python train.py --d_expert=96 --activation="squared_relu" --n_empty_slots=20 --router_score="softmax" --routed_scale=2.5 --norm="rmsnorm" --norm_eps=1e-06 --batch_tokens=[32768, 65536, 131072]
Below are experts of layer 3 (counted from 0) of a mixture-of-experts language model. Rows are named router (the router's row for the expert), up (a neuron's input weights, with its number) and show model dimensions 0-223. Each number is 500 + 50 x the weight over its row's rms, rounded and kept within 0 to 999. Numbers have three digits each.
Before each expert's rows: "gets" lists some tokens that make up at least twice as much of what it gets as of all text; "comes after" lists some tokens at least twice as common just before its tokens as in all text. This comes from a sample of Wikipedia text that the model never trained on. Tokens count by the router's weight.

# expert 51
gets: "| ", "=", ": ", "also", "born ", "age "
comes after: "the ", "==", "of ", "The ", "===", "\n\n"
router:544558481479478469598589515497546541533499506472586521474409528466545427409498594558416426444431552481511591464445400585501491514408565445524533465549541479479472576445600507541505557484539397533464503552485327474484436483491496402420556521527551536431479477607452530403441558474447450579436551514442454474474514418471465488554413496478490454528536408454535502454617479581538492507527488544435529523509575454460493441549503512484557470419566465526507575528479485559484606497578503467526489618501550464537495515473513501506503487572542532493560538522510513551405610478475472508438493490401509568548533550494541513436524492562422523587511495538474517585493534515498521528446
up0:452535627446525457485554449530462441472476550535418558450511481386501621429465525602579566459526514411508506499454530484514454539430448506502472527490509483435437485468616485446474395426429495469423486526484447546587590538447488482481519471433534466581473325444470575512495499576551486488576594413494436613571519524476453464473510482479558510535478430539513527569484588491601481522524546414517535514440537447482511450429501494497560407464555448472462656502382519539556506461552614498505496558468572523523545516540546465595541627524499566563455463491466500492549552500500531470444451520467500478429502473524507509451432521445384570471485559415477524512463554549399443474513
up1:487612601529510546427623566566493528420524469566577492475523517510474591630495531500385495522544494433482512438514486500511564419524481484459471543475492522556596595450522414635430536502470494455521477470555428534463524542433465472505534503525548500488488550448459498522503557425516439602406533540525536487422424397479478470486562479513513512512440540424554468502564447500547503555513482524500499491472505468503489505536515504467516532500533491513537494483481541493470495468520502511554483595454478549465471521414493441443533473545570616458471445528439507489527562491481435441454454437477589477537493427553546462510532382602583476525536536501499488406464478470473621525485

# expert 29
gets: "and ", "or ", "200", " ", "but ", "B"
comes after: ", ", "and ", "| ", "(", ": ", "–"
router:525474481488441395458495522512530499468505534550493537353534479523521459552512432398471560584513555486493453612431588573592475528461554554533490449430451507537386486522437528594408449444615514500586565507583529465516614487588545517488586426484607463452521524452402492475404535486430545509430453482544487555467535469476602413460579447476450482485523490436446493511545500542542469579438429448571499568535507549434592545489533522551450586467567429491505450555581540566499447507482605434496499504507580495473531443475449469519522505533482567548413470426526486587465503569542466564505477468529405521547489523410456477480568472486470556523442496568579540365498542457536540535493
up0:554574620462524535532571494365547476514504491455530505530580363430494546500470520549454482499462432453467548508448371540586476527451567504564439593546513534519496550474465504532484545501441443529497482493512418525461551471518494454533523512416515480436525481555489422439527428456449490477421525495519530456436559449539527415496540501469522491448508521618548463476522445447543509572522502526461398474405428598403527551535409475518498505479484396478433476525405492500508458509497525427565427497525568488459481503424523533535473544494484610469479519505474460624459636461581497581481550428536580442535466525469428559505562431518551491496549426546490544458458460609493513466518
up1:432425575401591462553526484494458456459497548553482527453428523539483532484487603510432435513432526453469470582592589532511483460478455574565518459551505467425499467534490470553460466539586396480455449424472427378502568607451409509462552447467511434525432573521556425429497531444556509583506456417506442492471538460529490520504475468480508493482503587482623547555527572415570525513568424440554516479490484466468519427511541571434472555492470492469479558574568422565480471465524503469566533596445455462492485420528403384469505485505394503450470521524583455428556433601507427558452518514534497519483479439468481458509500570443451443567540559481446503505471465503464470514466

# expert 50
gets: "The ", "the ", "In ", "He ", "It ", " "
comes after: ". ", "\n\n", "| ", "The ", "the ", "\n"
router:524673491494516457483534442492530525498504462532464536462537506451577514433473518584464554523476459450530552428513549535499493455437507506479539497518482500535526489569500421632587497452583463479547423451508445480562511436508542527460504479552573498500518535550466496378515577409579559477481401523523601508500492394429428485420476503420479475408558564500530521361449499495444558563482498538472521487473511475417510448547483473572477497458583485486472508493466508464505457523551547591471429567490480495491521533533497550465483413567489534490489572591473504502470546407531426566474469510491545484513479446497568502419596374465602454499466506575540505508505489476484520538497
up0:508491464488486532445550560527446442526529495524521442464494535488481565504453417428440583469442551611494453509536500470510449450434470479451439525547537502481492480504560506485518485542522439414517521451440469548549529501521430574515446537532479550421366466430475562425492640466536503535512429510620512492539504539492508480465543524447535497497498617540502543383476494535527471541502539473511516517481524516465545523592529386488544470475435576489487455490514422567483480507528558506416481511504476485459506617489615490488515506449490554404492481573513526517530507558558539527572505409564536571501518527604497518431604435561444472464435479445431467507437447350483563515518
up1:540488496569454518539546511419574495498556545502530495551524592441488463501440481508482479487406521402460469475533487455418517594461574571542504463534485435548498574484553443424515496513438422416504485544519421359453524559396456449501453553605476566470508521457460504508496548555574605503555486518530437534498598522580523428471517532437606622530532521539483475437504568524544424477545495550520452466550496439572470452573469491473491472433536523516502530459500537512528501589505446493465521564457424505518420541524530511464498492534441540504567572509513572466520509488452428460512510536533392530513440519359487582455605502541466468458488443508567459494562531516535434482461

# expert 49
gets: "| ", "0 ", "1 ", "1", "0", "N "
comes after: "| ", "a ", "(", "- ", " ", "0 "
router:538526474493471500559493493505577455452488489494568532422556574461404471462551538397526504487431452476588650561566543523496540457525397519512443487434544496524572469449481458578448524488448480441445410407405514515606496484546544535464553567533547491522461414617452477477512511503486438543456493507492495382574459525548441483596549458517394474542450478527454515536376464498545478533567416459485549445574470503499503524566501524468475485474525439551521509580550488486522500456591463526445474474544538427474504518478432603446468484486548463563503515498384544467650448530484387508403548474538475431434577502557511530469491490534584484491523443533569453504484472412534524526384
up0:424536427450441508569525459523485508487540507524446464478578458479483601429493409406571535590577476526526463509479437513500490535441459461498457525447421437479481448520524525467450591514491530467411465496504540529455481445522491540521511517537481544486558536520504535547462558554469410590625482569498477415518487489586562434466511415461494568562505538580524474579491431513586599499472613468466593460495463520454421449518520560517423482475572475561514468478534417465556480523528425537437478528457575438437628525482567504466403484579529436488548489490540565508532404478466488514524534511531460510496495488534553470548488450544414577434459461481492412500546390451508438495561
up1:475530529402499569460542498491577440439520523462606511549578493510433433539435581364480420470468524533455579481499495501548497433525437444410440473540509470506594477543538534490425468524414474411497518452486526515550518582422495519555594442588537498457433475521448436470523521493500544584616472419507464481513516414477467517515530437554423560626517390563472600566504429487535529543484516489500496421587497615435526510483532476439450465461530536601482536563510527465427514507627456452510509462544557522519590515495587469524482367542545493538524542467470518606525470510536474624457501429496572361583512555481601554479465462533537445604462510487430493520466506493527510485499

# expert 42
gets: "| ", "- ", "was ", "ing ", "\n", "is "
comes after: "\n", "to ", "he ", "He ", "|", "had "
router:513448458451483498554407446484456536472476486516421500626484486536498418491565446487472433403549462477543455557558509493545533525482458605473600455474424482521468455532477493517518544490527524526512534527490441510492548461534538449462458502430526495475558554432521558533608522450530447406557409487609564530506545486472458528469493479547563559489481547491487489456536498501509501435465488615490585542525596505412459506476522444606427527505545593423548527496498461526485478549485529559505618467485476532487495551443563517522570561429488467588455370476515546533581467532466535500573560536583478596530471446571462459536570562481460508430455431463484496451518449512544580412614
up0:515517548470575533441459509491505496482495496475545528459543448483522569452567416484518543436514509540625531542479484476540445507442472530531473467532436529500492496511428415494464539551520397390590529553393463480452562534489486641474454488487465451430552552498461510458517509548434411360470386541465533490545466420545543467446511583544469613445599485503559457419548497585562520459588497504513478497445483567521549521362504403573469491634437498440519483567482430446501569471528554492470508548476551500520495589516433440568520538489548578517576547420492607541546485463377486526456454448490534511488505453569438503528513488540526446520484429466530539475522461471567565507561
up1:423466574474457479532529517557539508532512537489486556527476480493463445470581495475450450546525566436429538501533559422470421442535603563539535485471467438459371420488555474445445589472497479620531485470513527422443555475471572537419622486500450511496461479478521416549507530424422458421571495393530522504412458513454512449516470526529467510458503527501532565432460597464498443525506536501484536474513446550440519563450467545533408522500488491504534502537535459546482516463508536541435514399437465525528634489498608471509527547480457450457520469559474526601430444415429630520510414468533479442540417453463489459512418367525484495457527507501514513506493625554492472449463

# expert 55
gets: "the ", "a ", "The ", "an ", "A ", "1 "
comes after: ", ", "| ", "and ", "; ", "(", ". "
router:505618495422484472428583453514464548486524444495514530527525408510506605484514444555519499550526442528545574470535565504457499623511449551473455590518436469420483365539500495544526454480535541476557481515551497472414470524541550449508486558492540440537525439436444524460491536361486516556481448535480398444539488518513449517478543408487508494420506503450499609556448533586529548508505547556566463472510540417458566501506462519429531561427476540473492482537486424444614522471574457484473594546509485506532451481612459521543501440492503490579512474470411427452499454500568451523497514517519525425535476576424547452523513512474454516389504532511522587576495464400528430532509
up0:525536479541475579499459590431459478625510511530525435477564567473449518614388489511526551494391505478488495484480605410445539525484472545518556499494495489451492559495489569497504495589451539579513373523532522528466474528551506456486380537484449524536510554484552512543558448577537457591464440518444497471483410508423470467488422469504465500436539431493537472545583485609573454464521470496493556516480468520501507435513494421534569545556465486610576434486501529508523533470507439478560515487567469483452456492492479508481528566465536537506545473511517568421534498477528485507502468438451452546540479455553527502479542505518486562427519488611480497511463594517432508430465
up1:534598583387434529484586452534598530575530576451429497491522511432479475428457549566505539477477514547515509525460476539515589516440613508533568547509480462485513450442593504566492517516509475392491492466428409459499493587445493432474522494586566398512493459501433431514437453508503516550459439494491532535492531536455507452561510496398589471466474515462508518476456453480493474441476484446543508462432582548546499476406488493459422435446511581542511530580492520593527480538529517487638458439484519516463498514658560502407468455489509556573573439575546523493491531454483456469453454429449526405475470518522577472513497465538528492561489515582564458424529415426421538559503

# expert 54
gets: "|", "\" ", "\n", "s ", "'", "e"
comes after: ".", "B", "b", "m", "M", "S"
router:428508537540487494451540491509440502544569548544632522575458448490492536506564510576457565474506461488486548629513478548522510500559427604546441431469506454412576477476492459485411468564540520525474497527555580496385496577561500374511456394427458486510545516499487438495471505524521434482506496521569502434523471525447507369418459574448610465462462523512477487510504520472511502407526405511460577568423390532540574491489495546473563469465445520530472446499374534547577439499476552520469601483488549482619470555520534523459428455484466479458467579633526462481447447544566500466471534489483518515457463471483572555463491455567511508572475534543395466550438508500537536442422
up0:525394585531518553458476497510529479508503574535472425492456454421392434575575465495443532506450469590475572560472459378442489549531484505479437425558577592480451439542421527443578510530533499417453442548455508481393540475541503541502433435487464449517528550422474519540438512449523445588462470523506463535406443485458497537506421589542538515536439528501448553414560459511441561465444456519487540480455436521518478537499558442446546363522550419528502441449528432564554446545486473507477527493471484477474482416513499468548555610525562436492575478499507566565552442499471481447525513422498548525456492591467541488511509404475499552465504554512446518464522492435489569433567
up1:444477482493553519538602581546386522485546578466556397552442482467490404546622444505545492554532588545547454489415505530448446455467451566462482551542524589390505448455444522469466559542504453485396471518535448457345560573503512488478508443534477516547555558478474444520488506502576471463475515543526414489429532493416521465467483584477534464556494454513513506430533515550514454544553461575518487481422532520501524522464551535526465467488513531498532401513479484470491444490523528517540513501386585458498509576629484528470466449556523422527478481427558560505497446465503503487506569503520440478465442520475524492451472498456505485498609500503434490556507626483488460436425

# expert 76
gets: "| ", ",", "i ", "2", " ", "3"
comes after: "| ", " ", "1", "O", "L", "A"
router:516474493518502473508506509522501544552474519534438512524458433479435543522470407451435532461463499517399493481531508473562480520515432568482642493474541509471464489472490422482480437555544434589526484454416402510474464565547501373513459446439440409554451514467588536464537474488508510503453560485525510472543507567548475487526450422452398483497542440563497469494469511452481481502527530595476617499433492433482497387462476493459522500477501482528544385521503491548572528484387414580524599402450526491450571507527477516412483526564474492351499429559557393490475410470584527512487446495430543527430483532513496460456521424488470464448421542494448509502465509515512514441461
up0:523457574441605513503538464534393462524490513534470471552517497439478453505535403494435506484431463527560498449468466489516453497549559497426551437553529521492492503459465550509487581543438481585524456470649438495522420593452454474465488427533426415513469504464440533500430570508425488503541513622500426515569453526497517403482487558476448516586503629530602529445514527504470439522456414451462552521503461526530597556430567522506493458482444497583438550513528500551502624423471590528505579490485552468464518524494549509491543564445459581461541515440497480553504517523552549462473579558491523472433537551490513534475613465367516510480464546508507473600376527461515453532519
up1:516399538373528523610424485527487487574477550522491422482534501545428462496523577519519498513509496436470554502485448528491505464428384441563560570488484460490461547455473526511489569489501448445512484592440478482501450501473503442526461485480474542514550516628472524532520547521449552458587510525530502460508479486472536476487515441627480438551593465522521480463439590574494453526518482425438561566502498482509480448437441494568390484493462433481504546489561486423541453581463560553518472524455444598487405501425616543513516545403435527473489484510565462468547441590434619593421489476481498498560516450486520513460531532415451455460494531515598496445543539484454473435500

# expert 38
gets: "| ", "- ", "the ", "The ", "He ", "he "
comes after: "\n", ", ", ". ", "|", "and ", "."
router:494588601359730559413494341460578648465643575433474447539476429503555508456579480521529509504512516540501459578520538500488520476494413518473510564567431510435482540489475545544539493437430537516563541507577571448376498565510543534580526548427446451498513551501482556496522480449495541538620395518517407593538481516550571573546560469461584524494443394512391579497442493502501587496478489494534489523493569535500561432512453562463531528521538571550480470515550499567440487501514493585560438500481466570514541448550401411565464519443454471533473541483423491490532515562432532467433506521433576552566486469464522420591508532478508513503508474581551459538555528529521448418562
up0:412484495474524562515594576511513398520472521593563463517602573459605512559543528490418494437562567411521546477507516436521496502585462538490469514553536503564571540452452472563411510632516485337500433481470471537465574450528522535514450473514454560491485446550497492535469487598564600597501533558478469545513430432536510567492505448511445577533512512528479395475573533503517512622515485566513535454441443550498529492562562432509474533480493542479534541498490561571481548500459530440512535478465521426446569422482477511422431508501474478505464529569462486477478463396488559601484566477548505568498449504519570458482452506461476494502513512449314589463537537485458410529514
up1:429441467498449610413543527511439456455505469521528491592518461436510531505520410473502478490609498432417554529508512485543557486508424529636554461571533497453555581426542473475523546455493493445451533497472532499452438551440425502502437537504553526479467521461515423545449536474561537468542537572601501541558542517554571594461482467498510524528471524475381463444502470542527522569491459462448525526568531497436520468408406453451456455516487388513479477334602485508515529476474444444508489450447429487481445485462503465516502518528543616528509511477473582543482533495474533464502689463503485563560422515542464540418500525519491509483450530451484489466510487543437428459510

# expert 43
gets: "\n", "\n\n", "==", "===", "- ", "The "
comes after: "\n\n", "==", ".", "|", "\n", "==="
router:510687542524622445584550474474528535478488498447533550511422422419579529429527513458459455470485453431556579571479423525474457431349560489480480479588452395455469523505496507521573635438460447522491576489453427568540422402548568384459581497538571483503491553531495546437499486452445525510443562434420583506548547404413525538494450504513469570451517491442461497452529410459545478563509452545395453458480544540424575557567503635509458493459523400476510535518464530480415511532526425487576521570472555553474472459468537481558481478474501462490452518497468517494448476485488470584497574475505596519656498508502562468518524508461523481590578437487457447554446572492507466468478
up0:467521590449563396476553482491482465502526410462501637568492425320500529469490478665490421537567468513516536584546497512459426494507527463526507446428544463502424485556518576534405464562453436458528559378512421531539442512548509501499540454502540469597430482390487495394539451412500517491442478474436571516542450403505588464441530538487596482489451588481549580469541501470502394473586496530515507498444528467481446483500484552536466540439538516522530525389556443451450513476438517524481496466506511588505551580488481486496493451548490525496441465500396351578519459497549492523378448504494521546473486528516552488509532436444512467586510496555508551463516495505424514391552
up1:467507571514583491570455486497498489462530523520533606444562457515523445394535511517453411470517566572561439483472559528547512466434497481562511561508423595519454444553524578456499447537512521498553486498457497478542481395535458523557442430532430493493473544518556467532526512451574563539575441550539652504483449515573496540460510571496462536558514421599445494449456559555613467527562558527480523487490440544531517625460537543453401528520574488564539526461409520521455481426489420542478504536404448496441429503570454459421532498554472529631502509524540440444519593574544430567476539551496525550542523580532531420510505495468457517593512504519475527395506481500617507497356

# expert 32
gets: "was ", "|", "he ", "also ", " ", "is "
comes after: "was ", "he ", "He ", ", ", "and ", "were "
router:521506424495493479575390457520534477487511473588495514550497562448473429492526451492564498461512546504550508509513537423515493565408475564480605409468542537477512441552445475519551597446513597530480513507618558417458504406588533543407525447461570549491516555397471569572531536488520483514556470468481504474557488512524498435502441461491546530453540469473447532429421464559430542513475492527498487497522501571401560483514524494529422537501344540383533491474510504497474440531485491574471418475537411503389440495485488444557514528411457448497496593492487421541557447568567493471525440535543611536427528423492488459478556508476495490452548439485480575384536444431527563411512
up0:525505558447453574595429407470540497507526498480618510452559436485545487558530513476494539516420509519562484500477483391567442576531529468503490520463469448448512477516460458387471443507454518551514429484493591536453550529501496499548420493456502594511540530434420582524516561456572472592499528424568509569505555577517574502473453464488520597533500607413557567607470567548484450518422470570496520425508515455467505572386493462518547501483499454534560518450505525482548575504466458528541526529521459482434531472462573423596574521460486509555377548544475514492477504519644477569415490474462567464453473511539550503410479531423599432516498588493469472369599536541536496534414
up1:550490506535446530525405511481532440533536439511564344405480594476556492466520435426540544478521579528462545545573479477543520486560477473539485524472541540501425415516445491483565508523482514479455520548468623479572558447598524560489474540496487504439470546514417491597510544464458432532462491661543534523574502480622500401529478433523517579442452601419526516438418484512431560467516491427403460416531494616506495464555384414538471442575482511653535429424547470517488514510506461359440501513555337516494327503541526502495482515528547564543570495578362545562470535497477532501575466511502493454441517480530452530522460517529473534460405478423457467499446506526571580451487

# expert 18
gets: "s ", "'", "s", "' ", "his ", "% "
comes after: "'", ".", "W", "% ", "Ch", "′"
router:510539524510473444454488530471514464532450528533570568468472585595444535424571523478472506494437466339467558461518509393520470537554462477434539528423370477540555404543536470553525439494481531541503426552522447522448437539554564424553421484612579617511556531564589387432532417416408476476534499478524516426519452569440568436424446505451529485479548564564510603390348461493527443538446485561417480519464525503493517519505433499495515525494554540448501524338516480472527508537511519497532512533518513501544446590544506525431542586460502502452406502466548441431462491449496564464485447527520485461552542494581553512564549490529577495513500577392462575518484447522557539446612
up0:500541449438496581602521434506476510485508474478491452482575472548480578591536406461554440521532465409499490623496447503560464536556548561528488503525489499481462441540550614478476554532454471555541524557563403492553472515528418473430418373602577537452552518404479574497540521534467571570493480539533524510517494469508497477474478462517479562506502549498475509513588513553410477478413564591563552509545489572417524476567453500485516463497455547482553503450621427585471493528470532469527508526458567490510484533403580559438582470428439479571492463428493453454471541530463463506519570532528454411556473438508531523569543374454523536489555526510389522608496457619480458343551
up1:507445552400502507500507517362470466467567539517483492492530518488530499468497482438514591453460473476441547485495475527491493540611439480570497594389422527496440568529569594455510527520491499454518511592544593571480421529487488552502489383465526483440513488494586444477572546409505470478489495451525468478530492474549532498542486515569553571485518447471515450397441463541488454507496545568548482478425509536403442381641440543437554567461526385469516494528489394412421546430558480502530434438486499526471415500553512381434493542504429568433488489434474495570454411465527404526461453498532529561478479459548548501406481461471408505450512533497451582445481399431447479486490

# expert 48
gets: "was ", "is ", "to ", "were ", "are ", "had "
comes after: "was ", "to ", "he ", "it ", "and ", "He "
router:522363556407552685609436600567548496486462448532485506585471539457467447435412524409545477405473511513457511450535546474548570528525528505525517553471383523462515465584479595441540501500462579531431485535490524443510550444538501463471492523474572509484469544496498535438495490531626483490538459526531592586416512552469427470559550501438524542413423526452502479534532539479482557511450546623447532572511517534481469491489438494548467420546510512443467486497522499556460446459488430600625435492522443520462422490472481493588586507488475472574519479450526564552548568542456513541570542465543484517541504434496499469500526508376458456539452515562535493423482492497540595450500
up0:457519451495513554461538567405549513439499580543457443515481538479533433522481474482547536550478468529553499496395526551554479560487497537513521508588505551468490518468527547496575449542472469417561441388480386519461564540490475405456440439468538568513477368465522561451397625553429529464615561576521527466499521464443530508500486588520545563546384547538545632515466527515487466543506556528495563325438439483542559526494430559458538480503462499523507472461524483452435498455597498468566543530496498531491519503532504538488577426503375509376533435517478455480529487518510510548489529453595466491536541587476415511533520492489445507479540517549516523535508511546420486552489
up1:365462598364560602395549459474523510486646451476499546450509498401486486511456531570438512532545429525462488472527454550440484498475579422491577510569419483498466522429490453543566574521604498472509429481489451514544531536498529406493508494508427430528435526525545458484460436409507618591521550603486499479459552521496529468511483525539465480513505531438499603483426509600413493563565494448589548517471398499553522537436603507489500465451490453501505429515557426522554542471498521532569457562515446420479544543603515496520428511530527534448473470489532537454521503533556591487481451541543496545456491598549517539471444549473608510443483562436467561403446452540493489513569

# expert 68
gets: "and ", " ", "for ", "or ", "0 ", "but "
comes after: "| ", ", ", "and ", "to ", "well ", "ing "
router:499411555565487503437463589542506524563494562439541503523510479542473438513548505486583436500497503464533486488358592515569458509496629509483477488438460527504454545521508496523406448506505572512516550505473467423440493564460501553531546528453619464484453578493473478567446559587455521484458497484581485527460512477539543460538426450448504494497578550473501400467511452548667377508450505555537494423487531489420588581461588532621457510567481461506494489569534532596553538525461474442503535476481619461546529483489498562516434583556533521470521446475483464571446509465606452482507542472492435445525468572457503497487539470514444553492491498410625561463393478616513556544547
up0:551480520409560492502609451418564573572556414508504495484568533407500458440509497537511533491418499443459469545423499455501502433554403430492505517561517472420521564559625469483472394482490475589457496546458473477445494620487392484468457523452496559452429629537537548495461422618514493565534470477521525464479488526514598501481465491478491558557435516513389497446520511487487590329496516595494478460540477557564528486527406463562581476490314428498520438507501449546445514494471501521536584543435471593471503541576477464500545422522512512492524502421491448615537431529575536456494532510502559525537471552532488511527471560541386619464557630474506481515504453555525553494566
up1:454493565427398552452458449526479512416525437502540439520497426493521490530532419498504436517498507587544536539557481497547480522527513486482529573532468623513486470544525493369472485485431475488529500505582547416572492549443509460574563584589495564397524433546501578520526525453472451405540508486492449499485395542452429387528486562519533499478460511548578503528567466552568546436493520491432430424473462495474522460510538606523484540547477507469439468450503391514479506505489493601545481496572537487508547466489606574548461422507457546431543510484484487399456501460447603462561436533479546517487554509480450579536491463466486442505489433426482472430436548508469512511467

# expert 59
gets: "is ", "as ", "was ", "a ", "has ", "had "
comes after: ", ", "is ", "was ", "(", ". ", "which "
router:500461490522452488559459567546529435468553486581569557564510492464553443512393530456552530446529449534460454493560560462535514479557472475522407584493502487473567516626449548483535451455463545545580502519577560474404507463525515512470546481473511537488519433580530482459548498511594383577459489483480554451433509487483447563497544494431522533375524503465438500477455548534459566537402457471525474506543516398509506487578422556521506402485536552377475428513597530525450493493572462546535413464516400544409476454539453529538521454537441485555534535494539444538499597575459495555521503508560423472614486493487540423532536523453527436465525503647589533518555473453543512479449
up0:525433511551459568494480475515477510602607546529454421460528515503501481548401374533542459593476403569457463457385448536528420477514526556506617493547402490391527517557499587496510457484451543573488526494557505538446492404496492555448489569555463624539486468511508543507472518537601536544463490439581434397426544479508591507490561495518533462492565489519419578499548456488459488535459568532417550522511522486533568564434487497379523487496462501444538518468455474546450508571530404639536534497427553602531511536521499506557586576479525372531601434535465492397526514606492558384538543470538554581546519459472461544551455456541492542513464496514482498406554518588532421456432
up1:475487510492559568540582452531439503502528581495510522547530445470510505439519468385424555428486493394463493469516544515570463476464500498547455518500392523505552499485551555492513470551493520396469470524524550550551459559473535479583508482485418540517468506544435569445500535494569488512520525518598504520422549464487468498486476453509491559532522491565453488501481652553444509489558578491502515531437584465497513482474475444443498509431527495450436496472513566530401580550471477609589514456503584463521424486454427562413473488467532437487409460606461535460563531510447515562428532540466450408622450477492409507470482494509459553484474502596426393339424472473531500508499

# expert 70
gets: ", ", "that ", "he ", "which ", "He ", "it "
comes after: ", ", ". ", "that ", "In ", "but ", "when "
router:478494419539537492494391327509456493511450547465571483463487454479504497464608392549478458482489545502504435465560548560502423439487437521526475516535450551560590596522410494567480520519506527526484588558501541402503503416475539486434488552475541497456533442550460473449514558423499525498441465446510463497510435549439432504465489460563623466439497498529522653456495479476477582504554561574475467574597532505404474504534562520517528500448510487483452507516518542489457575498562509577536392480493555555625597504564507413524466560606524479543521555559426494529449362474540489481459488517542553557430419476457477444520520444509463559545502526620487602532544478479510564511534
up0:469486455494508495482434532457423505486433450477455491494519565479525433512563494480468387521427521513551501452495511475522318433455470540488596451525568455462446463465623411571469518555498461545482520568478590504465443514542550503495477538467480500558403375452528487475494560478476458513460558499474505502466439562465494498456467541540485516564499498514505465526498482523577520471454472550555530530428541523381503495432462543434592404438484501523573548543539560628578602400539519440434537477396510464516504458526491483540467537491549499523522454427516454468461551370425569576537511573450572409517529437541478471499495566513441513586457545415379451503489506528525552421526
up1:582611507464491500556440439492489492484479533467535461482443466435460471430504392559552464521532508460487424523500439540471519522495420475517564425493500520518546400413488524446467575553520470496472436500427446549427508480444469510505473449509501471454502615421497543441497535483526485522453554420517503498509563571523505536433531431599456501519491555531542529423478440402452578566519513539483466529395495496458447544500522454425540530547467455551476490468510591403556505465508471533514513446483477495594457543478498553418427523480530524489582558557427643441452460537526552524494443463526495404441474520539404532528437469409550528508538460411475459520479526456442469482546

# expert 4
gets: "| ", "; ", "- ", "a ", "United ", "an "
comes after: "\n", ") ", "1 ", "and ", " ", "of "
router:537569494560436494554588406535546465625399584384461522560441458457537507497528517522514453510495463518493534544443584503477569507481580576518446577490509506628552482515557479621470562463438530466522500434535524515471475425547494527513524458503551480493515431502412515415451538427481434519530590513537470395509494525546529492500472477527445477507563455440486519496424518549490465544569506501532461492553494520423382381414531557500474492515534540549491514606571472443482476430479432474443490445497480389451558534488433463434484578466485531504497547440561608506507529494494492574476470559469644452453525522375518438429505508533410479505500494535431556478498494464486517483474
up0:531517507527444529460487506480503484525514506523522416454558487502535536526520449598528438595502530499500580525549464501485567504532515493494445553495435432536504452543437449679445532539531541461498433453514479478499430502512522457421504471522478426525478503477538491495469440549524514484548519547516574507502479490507501556548552483505450573578502524497629499498448457555411466514477556469469437462582467455489442485491366427499451442440492480542552544472665460576497519495508531537559538493497448433393604532443482540506489559613469540571550494592585550478470612515558546524482473578400461497498569462427469419482520522446488522512413539494514506367483537572494427486479
up1:473505508537486533487511589480419426443458439457595512523476592545455430421515532497482481527489514442577531454538409525524525514456484572503478471466519481520479444546520477558568499478507454427536409478532479555513471524507466519514554565424556564494545482510466486419577579507501555540550512442552501483465515489458477473484472531527507453490491504600527502446505592544467445473492594560600545467523484526393538400488484471490520484524544493599554541478465527502466518428478467454550543368509468458572458583454493451475443489468424486491546599620424460489465542429351467542477563513545569515538522528501541537489465516508504497421488510497462417609543480480523468557505

# expert 65
gets: "and ", "was ", "|", "is ", "he ", " "
comes after: ", ", ". ", " ", "which ", "that ", "It "
router:534477473462568463475494447532504408526543551510528521440531591552442528543578464435471493406399545432541436501437586584546508559563594551516426496429468545441450441574480550621478489419484579502471534476512526490495514500516501533484491521546579506502426528427479498535463481445516497495547438536481519505449437486575507539525537548499453498581510497433440406547503508417470418493459516430548512517528534563516602547489512534538414532441511528473483483502518509563472498488533514506504613582487519524520559531486505403552425539509516516565432491415417460590496550643613435435495479532483460493558513556410415429520548466428437524457463550430559507420496543483610436425482
up0:529566527477576531466573490491518496513459573449482385606547470498589536440512384471516551496397569499544532446446441474516412427587555498474527478502503504465514525563562501424497586486599408392473492440540473460536474540587489550533553504536472478443498518416440581448595482499537644522523479457524439626432481485446432458538516475550532412473473559434548480411523398399383503574511473546455455426536531548506532448463464392598516456499517442500527564503456476442591545484451496491487468471443564443505563463577453588497492565459514575527451528442495587504507539524571524481415510534446538458493518485483536516495468453500461484522558504457490507500514463468475503508534
up1:504481530401622480491502516563554464511534496502568485470536480475474534513516487563462446526481542529485458546533599581557486510426655525447436444391422505488440458419529507544545480591576553457506522507553520493468558495614470494492439567559473452485478557550548507463470594444540483516432490552530486516504425532497486456587536538545542594545544547460526462424504561557521433479541458592593535555502563482476471554435593469547489569436517566470581462477500531418444546501484550575464676459480494600490503489517548517527422470460429631491480479416529468413511529490472527479432534590510481517584528555475516476481435531481531510462546532467523536465463461583522502456505